{
  "n_experts": 16,
  "experts_per_token": 2,
  "d_expert": 560,
  "d_shared_expert": 576,
  "activation": "gelu",
  "router_score": "sigmoid",
  "tie_embeddings": false,
  "lr": 0.00767,
  "beta1": 0.95,
  "batch_tokens": 65536,
  "seq_len": 1024,
  "steps": 7105
}
Below are experts of layer 3 (counted from 0) of a mixture-of-experts language model. Rows are named router (the router's row for the expert), down (a neuron's output weights, with its number) and show model dimensions 384-511. Each number is 200 + 20 x the weight over its row's rms, rounded and kept within 0 to 999.
After each expert's rows: "comes before" lists some tokens at least twice as common just after its tokens as in all text. This comes from a sample of Wikipedia text that the model never trained on. Tokens count by the router's weight.

# expert 6
router,228,200,197,206,204,195,214,190,211,199,199,243,199,197,224,232,212,211,175,222,193,218,210,211,215,231,242,240,206,197,215,178,160,202,210,228,224,242,232,184,177,216,196,203,215,208,211,205,192,174,199,176,211,162,205,185,179,205,199,200,201,201,193,215,178,183,194,231,213,172,171,163,150,181,198,187,214,210,220,191,185,208,228,211,223,212,199,210,193,224,205,203,224,184,190,187,199,220,187,227,210,210,211,196,212,189,186,225,177,171,183,188,213,184,216,205,206,187,202,170,205,206,198,158,232,241,191,190
down5,179,185,191,213,192,188,190,186,202,224,179,210,180,203,195,176,220,235,232,218,178,209,169,235,201,208,195,210,198,180,199,174,186,156,208,204,220,197,200,189,207,203,222,219,200,208,209,194,214,181,190,208,190,196,219,191,212,203,211,203,212,218,168,171,209,209,199,229,205,179,209,239,216,213,182,168,180,189,191,205,224,184,200,168,188,196,210,179,216,207,210,174,210,188,189,194,202,188,238,230,224,177,206,255,194,218,211,208,221,209,241,223,182,227,203,193,214,220,196,192,219,156,237,206,196,232,174,183
down6,188,209,181,208,189,201,189,188,205,189,165,170,210,199,164,185,229,204,214,231,219,215,168,174,164,180,196,172,191,213,211,199,181,207,163,208,176,197,219,229,199,207,222,202,206,223,239,205,203,217,172,186,201,197,205,187,218,190,225,201,184,167,219,171,226,182,224,181,225,190,239,244,194,209,166,219,184,192,234,185,197,196,228,167,202,176,193,206,209,194,162,203,224,182,203,224,207,205,209,198,175,221,199,210,234,211,206,180,218,205,215,223,236,183,229,181,237,194,205,167,199,213,143,160,217,191,152,213
down7,201,208,216,199,211,162,197,203,171,187,224,226,187,185,215,159,201,190,204,208,192,179,192,203,224,192,228,212,166,251,200,198,170,201,200,225,209,219,197,184,164,190,180,213,213,197,199,190,202,220,182,184,213,206,165,238,189,233,223,192,226,193,174,191,187,174,228,213,233,191,224,250,202,234,192,166,207,171,182,180,199,197,194,228,217,199,207,197,207,178,201,192,215,184,171,167,170,220,182,202,216,211,210,183,220,211,214,203,220,210,184,177,185,225,196,176,232,171,206,204,194,232,204,183,163,191,200,198
down8,215,243,212,193,189,215,190,206,213,215,201,173,230,190,233,219,178,183,191,207,154,201,207,184,236,219,197,208,184,213,195,199,211,175,199,177,212,192,182,216,206,226,202,180,209,206,170,183,165,199,197,180,207,171,202,212,236,225,222,180,214,200,207,225,186,239,205,242,205,176,194,181,218,186,198,229,233,206,200,165,207,177,197,193,174,222,203,166,198,180,237,212,201,168,206,183,188,171,186,210,205,209,193,212,217,194,203,190,198,218,218,229,154,219,173,200,195,177,205,184,202,216,200,164,226,215,197,196
comes before: "-", "|", "\n", "N", "S", "The"

# expert 12
router,197,184,182,172,231,183,197,214,199,198,220,202,188,202,228,197,173,215,209,186,174,188,192,158,192,214,215,208,197,207,171,218,187,178,201,184,216,195,191,217,188,201,213,203,228,219,193,229,221,192,164,199,192,178,226,183,194,220,204,198,200,201,191,219,217,227,182,212,229,159,182,216,219,202,223,193,142,202,185,183,204,177,198,207,209,194,197,198,198,216,202,188,214,209,181,222,190,175,223,201,221,204,214,189,208,206,184,218,216,204,211,188,200,205,215,221,206,169,212,203,227,210,214,226,223,217,207,229
down5,175,223,229,187,198,224,218,206,217,187,239,234,198,211,184,211,205,171,213,216,183,210,179,231,202,200,189,206,206,191,211,244,182,208,178,188,187,198,185,197,203,156,218,230,189,198,179,187,239,169,193,206,176,205,211,202,204,212,185,182,198,219,206,168,222,192,175,197,213,201,216,191,228,187,172,200,222,205,201,199,186,202,204,196,200,194,192,199,221,180,247,224,199,193,187,197,210,191,166,166,210,216,190,200,177,215,212,175,181,198,230,214,170,207,185,221,194,196,197,190,201,203,193,182,160,217,177,242
down6,236,207,209,198,212,202,183,237,222,220,183,214,223,196,190,203,178,225,204,175,191,209,201,206,167,234,206,199,197,165,219,189,213,218,216,197,169,177,200,188,231,184,214,192,251,207,200,198,192,190,194,193,170,221,189,212,163,226,164,190,168,172,181,165,212,152,226,216,187,201,196,195,193,201,223,220,223,206,221,195,192,197,176,206,243,216,226,202,180,219,208,194,226,194,170,189,201,206,210,204,183,240,193,215,200,205,188,221,205,161,194,206,202,186,203,216,222,201,190,204,228,177,172,214,183,211,167,229
down7,202,213,180,247,193,217,210,198,178,187,182,161,204,181,204,227,185,200,215,149,251,218,182,207,213,205,183,220,224,198,234,161,204,179,205,180,217,200,208,186,175,197,221,220,181,211,188,181,202,222,211,207,190,204,237,168,178,198,190,205,207,213,190,218,216,230,190,162,187,237,219,225,183,218,199,214,138,203,191,178,187,216,181,160,175,204,212,171,202,178,215,226,187,196,226,200,204,219,233,234,176,185,206,206,200,225,219,223,198,188,207,202,194,189,232,220,150,192,193,198,188,214,188,211,208,220,163,157
down8,174,162,143,224,225,210,197,157,186,181,207,184,183,220,160,178,196,225,212,193,203,205,213,208,205,210,215,199,213,207,219,188,181,249,218,226,212,183,176,210,196,159,170,207,207,210,209,186,188,195,198,244,191,224,211,180,209,214,186,200,179,201,205,207,171,178,161,206,164,191,164,200,142,248,188,183,191,205,186,202,218,205,228,216,210,182,211,219,198,195,213,230,212,205,193,205,167,213,188,219,226,167,206,211,162,194,184,194,207,215,201,202,185,161,199,231,193,207,222,213,234,255,213,222,176,176,243,196
comes before: "s", " of", "d", "---|---|---|---|", "o", "a"

# expert 5
router,204,217,209,175,209,196,186,193,201,207,212,181,245,198,214,214,193,173,207,215,210,196,191,193,190,212,220,210,194,216,223,197,208,212,224,190,205,237,200,215,217,213,203,195,185,200,195,202,223,170,202,194,175,191,188,215,204,167,207,204,172,220,167,174,202,227,191,186,219,180,172,127,213,212,237,181,216,201,213,172,207,193,200,192,238,229,205,214,208,229,235,200,231,198,189,192,191,213,178,183,234,197,206,178,237,172,181,201,239,232,208,186,191,193,213,179,187,213,233,191,212,197,209,176,190,193,212,174
down5,217,193,219,217,198,161,170,227,188,244,258,175,195,207,219,201,203,185,184,188,211,207,188,196,187,233,196,210,161,177,171,204,227,194,198,189,224,234,194,175,200,202,196,191,181,195,215,163,167,241,230,177,189,187,216,220,178,187,205,180,165,185,191,195,178,174,184,212,204,215,209,214,208,170,195,216,187,177,167,179,181,181,215,175,190,188,184,185,203,208,177,223,208,188,208,193,186,181,200,207,204,194,215,181,209,188,225,199,180,200,223,187,220,199,238,165,174,184,176,218,217,213,174,171,205,240,187,189
down6,191,200,201,228,204,194,158,185,189,214,174,221,211,196,197,184,207,205,219,202,201,222,189,199,190,210,173,200,213,160,217,192,222,180,206,233,179,212,231,227,212,180,214,211,200,209,193,221,194,187,193,182,178,237,183,178,208,206,189,209,191,216,198,211,210,215,211,220,150,189,214,228,219,208,162,248,198,178,195,202,238,229,199,230,200,203,197,202,183,215,207,230,181,181,180,225,181,158,223,161,192,191,196,143,201,217,199,180,190,213,179,225,200,174,171,206,190,210,206,203,167,203,237,216,185,221,195,188
down7,193,227,222,222,222,197,175,229,211,180,164,238,183,202,181,216,218,200,203,167,210,215,156,206,204,169,178,191,223,185,223,212,177,212,216,225,215,186,193,191,196,197,210,203,215,194,167,193,188,194,226,218,162,215,209,193,219,226,208,232,197,207,189,225,216,192,199,199,220,185,194,205,186,210,207,195,221,214,215,224,218,197,167,215,193,181,200,177,215,208,201,214,175,202,194,213,157,192,231,196,189,181,205,182,223,170,204,223,180,215,195,220,233,174,206,196,235,201,199,180,228,170,208,221,254,203,242,225
down8,228,208,208,187,204,219,211,171,202,197,196,187,154,240,197,176,190,211,208,223,206,194,216,198,232,209,196,200,185,199,202,217,219,209,193,218,186,197,189,176,179,202,203,201,187,214,208,232,189,204,184,201,217,221,227,229,167,219,192,175,170,202,225,155,210,215,230,171,193,193,192,248,190,184,189,222,170,195,178,208,186,179,197,204,194,190,207,180,195,221,174,216,212,176,216,211,205,148,189,159,195,216,207,221,168,172,219,229,207,197,187,178,196,217,242,210,193,221,234,183,195,205,216,206,227,168,173,231
comes before: "9", "0", "8", ":", "7", "5"

# expert 9
router,212,184,197,196,195,213,195,165,229,183,232,188,217,189,219,204,168,172,198,207,208,193,241,173,210,213,198,211,236,188,233,183,198,205,198,160,195,181,213,173,234,193,192,196,199,187,192,196,224,196,185,156,212,186,212,187,191,190,214,204,205,237,179,214,227,234,211,201,201,182,210,196,185,233,212,209,193,190,249,193,173,218,185,198,213,219,201,201,209,184,212,220,226,213,165,206,189,168,225,214,222,233,190,188,211,184,197,179,230,214,191,219,201,173,238,214,174,179,199,175,196,200,167,180,209,186,212,187
down5,182,184,215,168,179,187,178,214,202,192,185,205,190,195,198,205,210,182,228,194,240,197,241,199,201,196,175,219,212,203,195,202,185,181,183,195,185,188,182,214,163,215,208,181,184,213,170,205,184,199,182,203,231,200,216,168,207,170,205,170,201,229,187,217,210,176,226,208,206,164,256,221,176,207,199,225,166,203,202,190,205,189,216,224,184,196,249,189,200,228,202,183,193,192,170,223,208,200,189,212,207,201,179,180,245,177,200,194,200,183,229,213,178,209,198,210,210,234,229,224,186,204,218,192,176,211,218,221
down6,192,185,222,167,183,198,220,204,233,171,207,180,209,202,205,181,209,195,190,230,217,189,211,212,200,234,211,204,215,184,255,165,211,193,237,198,220,219,175,223,189,194,193,222,216,218,187,202,192,187,192,242,180,219,195,204,230,201,229,218,222,193,208,185,214,213,221,171,210,170,203,187,226,184,202,219,208,199,214,186,212,194,214,197,169,213,197,207,213,174,227,173,231,214,185,186,224,216,200,228,187,193,195,193,201,194,207,159,222,203,215,194,214,178,178,212,203,176,235,205,214,185,190,239,214,211,185,210
down7,206,204,202,193,200,240,213,187,187,221,218,189,192,185,192,193,214,193,215,225,189,163,241,191,183,216,230,169,182,232,178,215,194,183,171,212,165,227,223,202,208,189,213,185,211,193,192,191,181,205,225,179,220,200,186,175,203,216,191,193,189,180,220,189,187,212,216,227,235,204,197,192,167,238,168,180,214,188,199,223,163,155,209,212,218,239,207,206,224,196,153,206,202,192,251,181,171,215,191,224,252,174,207,212,229,192,220,206,205,184,165,184,188,226,204,219,121,209,198,246,232,212,181,190,203,206,218,201
down8,226,213,224,191,170,183,210,206,255,197,221,202,171,171,187,211,182,190,225,231,207,223,230,201,191,194,185,152,223,189,202,187,197,192,228,189,196,203,191,208,204,209,213,203,208,211,244,220,185,192,215,194,186,208,235,192,180,219,186,234,209,183,174,199,222,181,175,171,212,208,186,175,220,177,203,193,199,169,213,202,188,212,212,212,164,225,217,190,166,210,206,188,167,208,169,220,218,216,197,170,191,188,233,218,210,215,224,189,207,193,213,211,213,225,191,220,164,182,203,180,173,185,200,206,205,206,207,193
comes before: " the", " a", " his", " first", " an", " its"

# expert 11
router,203,224,205,185,200,190,207,186,197,205,195,199,233,154,195,248,218,199,184,213,161,240,187,215,213,205,208,194,223,193,216,202,194,187,231,197,178,247,214,177,182,225,227,178,227,183,213,178,189,193,232,206,223,181,183,220,182,178,183,171,212,197,174,171,183,250,231,172,192,211,216,197,176,176,211,186,191,190,145,211,232,225,231,211,189,225,191,235,237,214,192,191,235,206,222,230,177,216,216,219,223,231,229,171,202,198,195,218,214,186,199,162,184,180,226,195,220,180,205,178,228,198,181,222,196,197,238,177
down5,183,165,174,222,200,199,186,178,154,218,214,211,212,222,210,224,211,200,211,191,196,195,219,206,168,169,209,182,215,221,201,223,209,194,206,189,199,207,205,189,200,212,203,226,198,212,199,179,197,206,180,201,167,176,226,228,190,205,221,249,196,224,217,224,199,191,206,184,210,188,178,191,214,182,188,224,227,188,235,211,241,217,203,189,179,195,191,214,197,230,189,187,218,221,240,223,224,195,195,167,216,191,231,214,173,210,176,235,188,219,172,203,173,187,185,192,211,217,157,199,190,210,180,238,191,205,168,175
down6,225,266,165,149,206,192,211,239,203,182,183,178,226,187,205,232,188,191,194,205,165,198,158,213,185,174,168,198,212,195,169,195,190,186,179,178,239,197,185,207,176,217,203,207,224,202,219,238,184,181,169,194,185,184,197,179,192,226,195,195,217,192,208,177,169,193,197,226,210,204,219,223,189,202,183,183,168,228,234,211,211,156,210,173,194,183,214,190,180,200,205,199,175,153,230,196,182,200,188,225,199,190,222,198,192,184,185,199,158,216,201,238,180,194,168,166,188,167,155,184,196,189,176,184,187,173,182,217
down7,168,222,207,188,206,159,229,213,207,193,165,206,214,205,199,172,199,183,188,200,223,171,190,159,197,209,209,218,154,209,209,181,203,184,176,236,229,230,212,177,220,195,205,228,219,214,207,159,212,217,229,204,216,192,201,203,223,227,213,229,220,201,196,183,217,229,162,198,206,206,215,214,219,198,231,202,165,192,194,162,175,202,189,164,188,214,220,179,217,202,187,204,165,217,222,206,201,216,216,194,219,195,235,198,199,254,221,204,212,198,183,222,234,192,197,217,191,183,199,188,193,174,227,188,166,224,212,194
down8,199,196,209,218,183,205,193,205,188,221,217,189,221,187,196,187,161,200,192,187,214,179,197,211,223,223,221,239,173,176,221,211,244,190,197,204,211,205,230,183,218,205,184,194,212,200,213,206,188,208,195,185,238,227,194,223,179,205,202,220,172,203,174,213,204,185,207,197,214,188,159,180,206,174,199,184,211,210,199,191,164,202,201,189,247,212,209,171,225,173,184,187,208,184,185,245,233,172,217,218,195,171,183,216,224,185,225,162,209,219,223,190,193,180,194,185,182,182,219,250,198,213,210,231,205,196,209,200
comes before: "0", " |", "–", "8", "5", "7"

# expert 4
router,204,178,190,204,192,202,214,206,150,204,179,187,197,154,191,218,187,219,205,189,177,207,224,200,214,190,182,205,228,188,197,187,235,160,200,185,197,147,185,168,228,183,197,180,213,220,202,207,224,220,211,241,218,207,209,195,184,165,206,206,200,169,216,206,204,235,222,185,224,208,220,198,220,203,192,200,185,175,209,212,196,170,204,208,167,192,239,197,209,215,208,213,201,213,227,193,212,208,154,209,211,189,226,160,221,186,194,211,192,187,221,199,181,156,214,218,182,226,180,150,233,239,209,216,205,221,220,207
down5,197,221,204,220,180,226,161,216,206,217,174,202,205,183,172,231,216,235,186,201,178,210,203,202,193,190,175,209,194,221,186,167,196,202,237,210,211,188,172,211,206,225,210,217,218,214,207,213,181,235,223,219,184,219,178,216,196,173,241,218,170,217,183,233,210,227,157,229,240,199,199,205,173,182,216,214,238,196,198,215,201,197,205,220,204,201,230,202,197,205,179,162,162,212,194,238,235,227,196,180,199,175,206,252,218,187,197,201,206,219,174,182,205,190,203,184,193,198,215,224,237,193,231,163,196,178,225,222
down6,209,186,174,224,179,219,209,174,209,191,180,170,198,204,207,219,187,210,191,203,163,220,192,205,208,207,190,215,191,180,212,201,220,200,171,198,181,194,173,191,215,210,195,189,155,213,214,223,220,227,209,205,215,208,195,216,163,211,198,204,210,197,227,192,213,197,208,199,214,220,197,166,194,214,206,171,211,167,170,203,162,218,228,219,182,236,199,225,185,209,203,211,181,224,215,204,193,213,207,213,190,162,212,201,197,175,202,198,184,214,213,242,220,196,206,167,191,191,259,205,177,204,234,205,202,157,189,211
down7,246,185,205,196,213,203,212,254,173,210,168,215,167,195,205,174,204,178,171,211,189,218,195,192,200,192,204,216,208,216,149,209,223,182,206,179,238,189,212,182,196,277,177,214,181,158,170,196,194,192,193,221,202,191,193,191,212,207,214,214,220,177,207,192,185,200,203,196,184,190,215,182,190,190,217,202,230,208,172,229,232,216,225,212,231,233,179,203,176,177,220,190,196,205,202,220,178,190,204,181,202,187,207,274,200,180,203,197,201,158,199,208,232,205,202,214,214,211,222,186,194,218,227,215,186,169,181,205
down8,179,167,204,168,192,182,233,199,164,173,190,195,201,162,159,194,193,205,216,205,195,196,218,205,222,191,182,185,231,208,182,175,193,209,187,190,170,210,193,209,179,200,211,187,201,203,196,209,227,188,212,193,201,210,190,174,201,226,195,207,172,204,219,196,195,189,171,215,235,224,238,206,174,147,227,186,199,209,220,198,219,191,189,218,204,213,231,192,242,194,205,214,184,204,215,164,192,165,197,179,196,177,202,223,179,197,193,154,215,207,204,228,209,195,188,225,201,180,190,211,213,234,216,206,225,222,203,192
comes before: " ", "\n", " —", " +", " −", " \""

# expert 15
router,201,183,205,192,223,160,212,172,206,195,202,204,175,230,191,220,173,192,199,212,208,238,224,194,244,203,186,198,195,199,231,212,228,209,169,202,204,213,176,177,218,217,190,215,177,200,213,197,192,203,209,220,180,191,209,165,200,161,195,195,205,216,190,224,217,226,178,213,216,200,185,219,210,176,199,174,208,198,195,178,182,199,199,218,194,219,182,196,193,196,205,230,217,199,224,213,192,198,208,213,210,230,203,179,202,216,184,243,173,204,141,158,203,173,196,185,178,223,188,208,244,191,180,195,200,227,163,224
down5,181,186,187,221,226,181,218,206,202,211,181,217,193,210,217,186,183,177,184,196,205,182,232,201,190,209,188,206,197,211,217,226,212,201,193,205,187,195,183,198,218,194,168,190,179,219,211,195,220,173,160,182,208,221,190,167,184,213,204,218,170,220,257,184,197,204,215,164,215,190,201,185,193,191,222,160,197,200,221,234,201,197,175,223,174,222,193,203,195,200,194,186,206,223,210,203,211,181,170,185,174,200,216,175,185,213,207,217,206,185,204,227,222,150,208,211,215,189,201,213,199,218,199,229,169,191,174,207
down6,193,198,173,201,228,212,202,185,216,200,201,165,239,192,204,189,188,194,207,222,181,213,189,208,198,209,206,200,184,212,197,240,183,136,165,201,193,226,193,170,205,189,260,182,185,172,223,192,154,220,197,186,191,209,213,193,205,202,184,211,169,208,204,182,219,210,207,194,213,243,181,205,206,185,218,222,194,213,216,147,227,204,171,239,191,162,159,205,198,184,233,196,236,217,198,213,147,171,180,207,185,203,175,198,174,194,198,183,196,188,189,226,233,213,202,203,216,222,207,217,212,166,225,167,214,183,203,195
down7,221,219,178,211,180,179,221,218,196,201,168,200,193,186,198,201,215,220,203,188,205,198,207,195,221,211,180,230,202,204,214,166,211,205,216,198,178,212,176,188,197,191,238,174,206,182,195,220,188,202,205,215,223,181,183,203,212,218,247,222,204,221,209,182,187,226,182,176,179,221,202,217,214,193,186,204,176,210,195,211,194,165,194,250,204,189,215,207,188,203,178,201,182,195,207,228,230,204,200,223,224,185,183,200,228,204,173,173,221,216,220,211,179,161,225,244,160,218,218,186,202,176,172,191,228,194,206,188
down8,174,190,208,217,197,175,212,192,164,208,254,177,199,201,179,178,176,227,194,186,203,212,243,191,207,197,153,216,204,224,198,197,152,203,202,184,162,203,248,226,247,190,191,215,219,205,221,178,214,230,231,196,213,198,178,167,196,215,215,201,219,174,198,193,197,222,184,174,187,210,199,182,219,178,199,167,168,194,211,214,177,175,207,170,223,174,219,222,235,202,186,197,149,178,200,208,209,228,182,209,207,197,198,236,159,226,190,197,178,185,198,207,184,190,187,174,194,167,214,156,194,204,196,252,203,233,179,217
comes before: ",", ".", " and", " (", " of", " in"

# expert 2
router,159,180,215,169,201,188,192,180,202,200,162,165,192,179,209,225,205,218,211,218,195,231,213,174,194,213,204,221,216,233,180,247,174,204,218,182,223,217,182,214,198,208,219,195,207,209,203,212,175,202,216,197,189,198,184,173,179,218,196,210,149,251,226,196,196,217,221,166,227,191,179,177,195,195,187,235,180,184,207,239,191,206,231,201,182,188,177,217,213,178,216,195,187,209,184,223,183,164,200,191,190,195,193,177,186,186,203,212,216,180,213,184,180,223,200,218,159,212,177,171,181,192,216,179,197,227,206,186
down5,217,184,165,223,192,189,194,183,226,182,195,200,205,220,205,186,165,219,193,191,169,189,190,205,211,261,207,193,227,198,208,171,198,203,174,221,208,238,203,165,196,176,177,223,195,229,172,221,187,209,210,210,195,207,204,200,221,232,170,176,213,206,216,195,227,212,200,211,194,256,197,210,225,154,190,207,203,176,229,244,200,207,190,211,162,177,192,212,188,250,181,160,199,221,195,208,206,177,182,170,198,222,215,215,200,162,194,197,200,186,200,185,214,198,220,182,232,215,214,228,196,197,193,188,191,169,244,208
down6,187,180,212,190,194,226,203,225,224,218,197,188,207,230,194,183,212,206,202,211,199,216,190,182,240,209,257,229,197,235,188,193,177,185,182,213,236,197,200,216,252,210,179,198,207,178,201,241,219,212,176,206,151,218,209,195,224,202,160,167,212,230,169,166,197,199,198,208,190,170,213,177,174,205,187,186,191,191,233,204,204,203,180,177,190,191,207,216,187,209,230,201,191,168,196,189,213,204,197,178,208,173,209,159,171,201,214,181,196,243,200,183,226,165,187,211,248,191,218,168,206,196,160,182,185,185,194,194
down7,193,205,221,218,172,183,196,221,203,183,193,196,207,262,198,209,222,207,219,182,171,207,211,196,173,176,241,230,232,196,192,212,199,231,204,190,232,214,234,199,245,200,190,171,156,233,180,186,235,194,194,213,240,196,194,221,184,199,176,188,207,174,187,209,182,232,168,206,216,199,170,255,198,215,197,198,221,211,214,197,212,166,218,223,194,192,197,188,228,202,192,174,226,196,205,215,181,161,188,188,234,209,202,236,219,194,188,239,190,217,158,169,198,185,160,195,207,203,177,186,155,186,152,209,205,186,230,165
down8,178,184,200,170,204,214,236,191,229,233,192,182,175,178,193,201,171,222,181,205,205,197,186,154,236,236,195,230,191,236,186,178,206,203,182,215,191,197,213,194,204,220,224,185,226,161,205,185,214,189,213,228,194,166,195,237,211,178,215,212,190,175,219,213,173,181,214,196,199,182,202,185,208,214,212,216,223,214,216,230,194,221,174,203,186,200,176,139,207,200,227,214,209,212,184,207,177,220,215,206,208,227,204,194,212,213,193,192,236,205,185,219,177,206,174,229,224,205,183,175,197,196,209,175,209,216,171,210
comes before: "1", "2", "3", "==", "4", "6"

# expert 8
router,194,175,245,186,219,181,216,195,200,173,215,209,240,189,181,218,184,189,171,227,165,222,204,196,217,215,210,175,226,205,255,182,216,205,197,148,243,163,235,150,202,227,161,189,218,177,168,189,180,235,192,202,200,210,200,195,214,207,184,218,207,202,205,197,234,215,186,219,228,214,202,223,199,198,220,218,203,178,209,248,209,200,212,219,210,193,207,158,207,210,188,244,207,206,194,214,167,205,219,183,195,228,228,199,195,206,175,237,217,192,192,229,211,206,212,188,221,180,168,185,206,205,190,196,213,224,232,202
down5,177,199,205,211,238,185,176,187,215,180,209,182,208,189,154,226,217,211,227,182,229,197,165,210,216,180,198,211,190,176,251,214,177,227,188,219,170,223,212,221,168,187,225,194,194,206,186,198,185,193,207,192,144,184,197,201,197,219,203,171,212,195,187,216,196,196,201,197,201,214,179,192,197,210,230,200,226,174,187,202,207,198,207,176,193,198,199,226,208,213,220,183,233,193,204,188,205,221,192,190,183,247,197,213,219,194,182,210,198,222,208,221,196,188,210,161,201,209,187,190,177,212,175,207,184,164,228,207
down6,206,233,200,222,169,207,196,216,164,228,181,211,175,185,199,203,218,199,192,172,185,210,237,214,218,218,205,256,169,221,179,201,216,173,179,184,225,208,216,188,187,180,172,197,125,212,176,205,210,222,200,194,221,196,197,167,209,228,192,211,185,207,192,196,173,206,202,150,236,190,205,184,204,199,180,219,206,195,188,195,204,196,203,205,184,196,240,200,214,228,215,198,209,213,170,184,219,211,245,165,215,196,179,205,233,210,194,206,192,189,215,207,187,201,187,171,182,186,190,213,193,217,205,197,224,179,178,198
down7,202,206,221,211,179,199,144,209,197,168,182,195,160,206,202,216,187,186,184,185,200,213,204,212,197,163,217,217,186,214,229,195,203,215,186,238,230,200,205,180,239,169,214,194,196,217,209,193,220,219,187,205,183,211,209,188,164,197,182,224,196,216,212,197,185,173,191,190,225,209,195,220,213,191,206,226,178,185,219,193,154,184,162,202,195,212,149,162,167,210,192,198,176,181,190,188,185,176,206,188,199,212,220,210,184,231,144,160,231,217,200,195,191,210,193,227,194,214,194,211,204,203,200,223,198,237,221,207
down8,207,176,194,177,192,206,211,196,232,177,209,233,210,177,198,205,238,148,139,184,233,218,219,180,209,177,175,200,174,173,191,176,166,201,212,194,199,185,204,195,184,205,180,196,191,213,197,209,187,187,212,210,248,219,213,233,206,215,195,205,199,181,188,203,227,168,216,207,208,217,203,212,183,219,186,194,209,213,188,201,199,206,181,202,225,220,166,199,222,223,188,228,243,199,210,210,217,201,231,182,164,183,196,206,208,197,181,200,218,176,190,209,185,186,242,189,202,202,218,189,221,195,207,211,194,187,200,222
comes before: " to", " in", " by", " as", " of", "ly"

# expert 14
router,208,160,201,200,225,179,242,192,207,184,170,188,182,197,199,195,210,229,184,190,178,185,222,187,212,242,161,208,233,184,176,235,163,172,199,194,237,204,175,220,197,196,195,189,203,238,206,200,206,183,187,219,161,186,209,233,196,172,197,241,225,204,182,207,184,195,197,200,200,201,189,211,178,193,197,198,205,225,163,201,185,173,203,197,210,193,212,233,194,239,214,190,223,231,180,204,183,172,181,182,212,188,217,178,197,183,181,214,252,192,230,176,192,198,231,203,197,207,177,191,196,241,197,207,211,194,205,207
down5,188,172,184,199,200,202,182,194,177,169,188,167,185,222,220,197,223,179,211,176,214,214,222,189,225,203,209,203,211,152,193,188,189,155,187,197,183,179,230,181,220,229,186,192,169,225,191,198,215,213,186,200,161,193,182,204,182,187,211,190,206,166,222,211,227,209,210,204,205,204,210,193,198,192,194,171,197,198,208,177,197,208,193,226,213,193,218,211,184,192,203,218,240,175,199,177,201,207,208,206,180,166,216,202,195,198,233,213,166,193,223,210,255,228,211,179,231,241,191,178,199,166,204,208,200,175,184,207
down6,216,193,211,204,189,190,206,173,202,185,243,173,186,218,228,218,211,186,166,191,202,210,206,206,200,181,199,157,229,159,220,226,238,202,189,178,200,185,181,210,171,204,163,213,191,228,201,197,205,178,206,224,202,192,170,192,172,199,199,207,205,175,183,185,175,178,207,205,181,217,186,182,238,205,227,198,218,212,243,203,193,205,194,199,205,202,204,186,220,185,239,225,212,213,212,184,207,216,163,203,202,194,209,210,219,144,220,203,219,178,192,190,194,170,177,200,201,212,196,182,213,206,177,198,205,226,198,206
down7,208,250,168,204,198,205,206,182,198,193,194,203,193,205,219,191,189,179,175,192,201,229,237,196,246,215,220,218,221,187,182,212,209,226,210,198,188,190,206,157,223,154,188,189,238,233,196,160,189,217,197,246,209,188,208,178,219,222,214,209,203,208,173,227,190,197,180,188,187,211,178,194,167,202,204,165,241,168,210,207,193,185,199,222,184,191,216,188,164,236,198,190,199,220,171,177,203,199,209,222,180,189,201,185,187,182,212,165,209,175,176,207,225,203,209,149,196,200,183,219,153,199,218,250,186,198,189,178
down8,170,195,247,178,204,212,204,198,239,197,235,218,235,209,175,236,208,207,216,211,190,232,190,186,208,185,190,208,214,182,205,198,167,205,188,186,213,186,223,213,210,158,198,216,180,190,239,184,210,219,190,173,220,226,195,166,205,197,188,212,176,177,206,200,200,210,183,174,209,204,197,173,206,223,177,187,190,194,160,211,176,188,157,179,185,199,223,240,211,191,177,211,169,231,211,196,218,215,206,165,186,195,192,196,209,232,170,190,230,183,192,162,191,156,240,174,191,197,209,197,180,225,223,205,203,200,158,187
comes before: "ed", "ing", "s", "er", "e", "d"